Experts of a small language model.
Experts: 80 experts in each of 10 layers, 48 SwiGLU neurons an expert, a softmax router.
Below are experts of layer 5 (counted from 0) of a mixture-of-experts language model. Rows are named router (the router's row for the expert), down (a neuron's output weights, with its number) and show model dimensions 0-127. Each number is 128 + 32 x the weight over its row's rms, rounded and kept within 0 to 255.
After each expert's rows: a language model's description of what the expert responds to. This comes from a sample of Wikipedia text that the model never trained on.

# expert 8
router [154 103 181 126 153 184 144 159 106 115 100 107 136 203 115 118  47 142 138 159 129 142 167 111  98 151  80 143 165 107 157 128  94 107 165  75 130 168 143 164 112 146 153 104 104  81 129 112 170 125 158 130  77  76 137 173 101 141 163 136 135 157 192 121 154 103 148 152 117 121  95 171 123 149 103 101 129 151 149 106 133  90 169 107 144 192 179 171 163 116 151  96 109 111 158 132 136 122 130 114  90 113  63 125  95 134 145 186 127  87 112 168 107 149  86 130 183 175 131 114 126  90 100  79 189 130 123 122]
down0 [ 85  85 126 115 140 137  86 137 132  67 167 125 119 107  99  55  81 144 131  85  68 100 161 136 152  98 152 120 115 125 101 184 113 166  90  65 118  83 114 142 116  68  94  84 111 101 152  92 133 162 112 196  99  99  70 140  77  98 146 115 129 212 147  96 146 139 131 154 116 108 198 143 132  95  98 107 123 103 154  50  98 140  97 179  82 162 177 128 171 121  78 184 100 125 153 131 125 128 129 120 173 104 133 179 107 170 131  89 133 140 161 135 101 138 162 121 108 170 143 124 135 173 193 140 132 150 188  85]
What it handles: Short capital or lowercase word-start pieces, often in French names and words, plus "al" in et al., e.g. Jean-Pierre, Je réalise, amassing.

# expert 23
router [116 195 151 124 127  98 124  91 166 164  97  61 149  75 124 156 108  88 131 159 158 105 148  91 100 146 154 130 129 151 149  83 129  98  69 100  93 182 124 138 108 124 161  82 115 111 139 146 110 125 152 165 127 186 113  97 134  96 186 180 160 128 117 124 162 145  90 128 153 158  87  88 185 134 150 100  70 117 107  88  88 171 134 113 149 109 128 113 122  97 152 139 162 121 164 158  67 154 140 123  96 138 175 128 152 176 130 171 158 215 119 120 115 163 136 110 125 163  76 130 149 116 159 131  83  85 174 159]
down0 [132 139  71 110 120 155 101 124 121 138 129 171  88 158 117 160 115 115 135 108 151  84 157  70  81 157 147 174 133 170 166 129 154  99  99  86 126  92 136  89 152 165 142 164 149 147 156 104  90  89 141  44 123  80 122  92 209  91  89 135 128  80  65 121 136 186 163 122  68  90 147  96 188 154 103  99 163 136 176 123 169 156 129  56 120  99  79 138 116 150 144  73 107 137  85 156 168 138 109 154 121 203 162 162 192 137 137 171 101  90 116 131  63  97  95 175 116 182  71  83  98 110  75 125 151  86 165 134]
What it handles: Mid-word pieces like ol, j, our in words such as rev-ol-ver, par-ol-ed, Acc-ol-ades, plus sentence-opening He, They, However.

# expert 55
router [171  47 168 104 122 109  92 186 114  82 143 160 174 127  93 111 101 172 164 160 146  79  87  79 122 157 126 109 155  68 105 200 116 131 105 121 106 113 113 105 101 140  94 111 126 170  79 124 155 156  93  88 133 125 150  72  88  85 185 129 130 153 140 137 100 148 193 164 165 152 103  91 177 103  97 117 118 161 100  96 113 151 110 169 103 100 163  89 125 110 133 157 127 140 182 117 107 139 147 121 127 136 185  92 116 177 137 126 134 166 115 130 105 110 132 128  69  98 118 109 103 104 117 123 182 128 141 112]
down0 [ 68  83  99 108 186 104 122 196 116 156 152  55 122 128 138  78 123 118 121 155 104 136 124 127 148 124  23 139 142 121 108 107 118 192 114  93 159 126 140 163 144  92 163 156 168  92 144 136 151 125  89 152 151 104 155 156 122 146 103 136 125  85 133 100 104 108 109 130 181 135 121 149  98 132  78 138 132 122 167 173 155 120 112 166 178 101  96 173 151 140 138 139  79  87 119 150 118  82 125 145 175 114 145 127 124 142  98 166  84 128 140  94 129 111  92  82 113 158 169 158 121 129 145 132 141 150 128  90]
What it handles: Prepositions of amount or place like over, under, about, around before numbers, plus the word-piece ur in neuronal, heuristic.

# expert 11
router [153 148 188 160  71 184 150 142 168 117 155 141 112 130 164 118 151 157 118 155 160 123 105 131 127 102  23 135 174 105 163 107 168 140  89 104 128 136 198 113 106 145 199 150 155 152 109 132 131 168 108 100 132 163 109 156 139 134 132  82 218 126 102  84 130  80 161 115 108 114 104 128 143 107 170 186 166 106 126 129  88 117 159  74 160 178 131 108 139  82 172 160 115 107  85 172 151 178 149 120 149 166  71 136 156 100 117 141 113 102 119 166 126 118 146 122 125 167 116 112  74 200 164  52 138  70 143 174]
down0 [111 151  57  91 124 188 166 120 142 108 133 119 131 122 115 106 111 133 147 144 135 103 131 126 168  98  75 106 169 104 152 118 132 124 161 145 142 116 183  65 169 155 123 136 149 145 150 141 206 125  54 175  75  99 184 203 140 136  81 131 168 121 121 104 166 152 156  90 113  83 137 103  73  96  58 136  91  35 123 120 132 101 165  91 149  95 139 116 117 120  85 145 172 165 139 172 201 120 171 102 203 140 131 130 117 163 109 122 152 112 130 165 145 127 137 157 147 141  98 141 137 142 150 189  92 123 120 193]
What it handles: The pieces U or US starting United States or U.S., and mid-word er in rare words like n-er-ites, scl-er-osis, qu-er-quedula.

# expert 48
router [110  86 118 155 176  55 142 140 110  84 126 127 122 146 148 131 122  92  82 179 127 136 130 143 118 185 166  94 193  87 149  94 123 160 110  69 126 123 116  93 115 135 127 153 118 102 117 111 158 177 148  91  68 128 154 197 159 100 170 111 143 122 118 134  75 106 121 126 114 128 129  99 118 210  79 115 128 151  62 105  63 112 116 146 142 139 122 116 173 184 140 121 149  76 187 120  86 105 120 171 150 142 117 104  97 133 172  80  87 141 137 141 101 153 157 151  74 154 154 128 153  82 102 136  39 127  67 140]
down0 [110 169 173 138  84 188 155  86 153 150  84 174 107  86 156 127 155 161 174 111 158  73 155 118 108 150 198 149 107  84  82 157 198 140 136 172 132 116 143 125 115 128 108 172 116 112  94 137  96  94  81 107 133 148 112 130 106 127 158 169 141 152 146 141 122 108 172 141 156 116 102 132 134 152 131 136 177 122 120  98  78 140 110 178 199 107  87 136 149 105 122  85 158 129 189  50 144 155 147 153 133 165 141 118 131 121 158  96 106 127 133  84 142 104 151 187 160 107 123  79 123 176 134 121 128 146 116 133]
What it handles: Pieces inside personal and place names after a first name, particles like De, de, Mc, and letters like b in Gingerbread.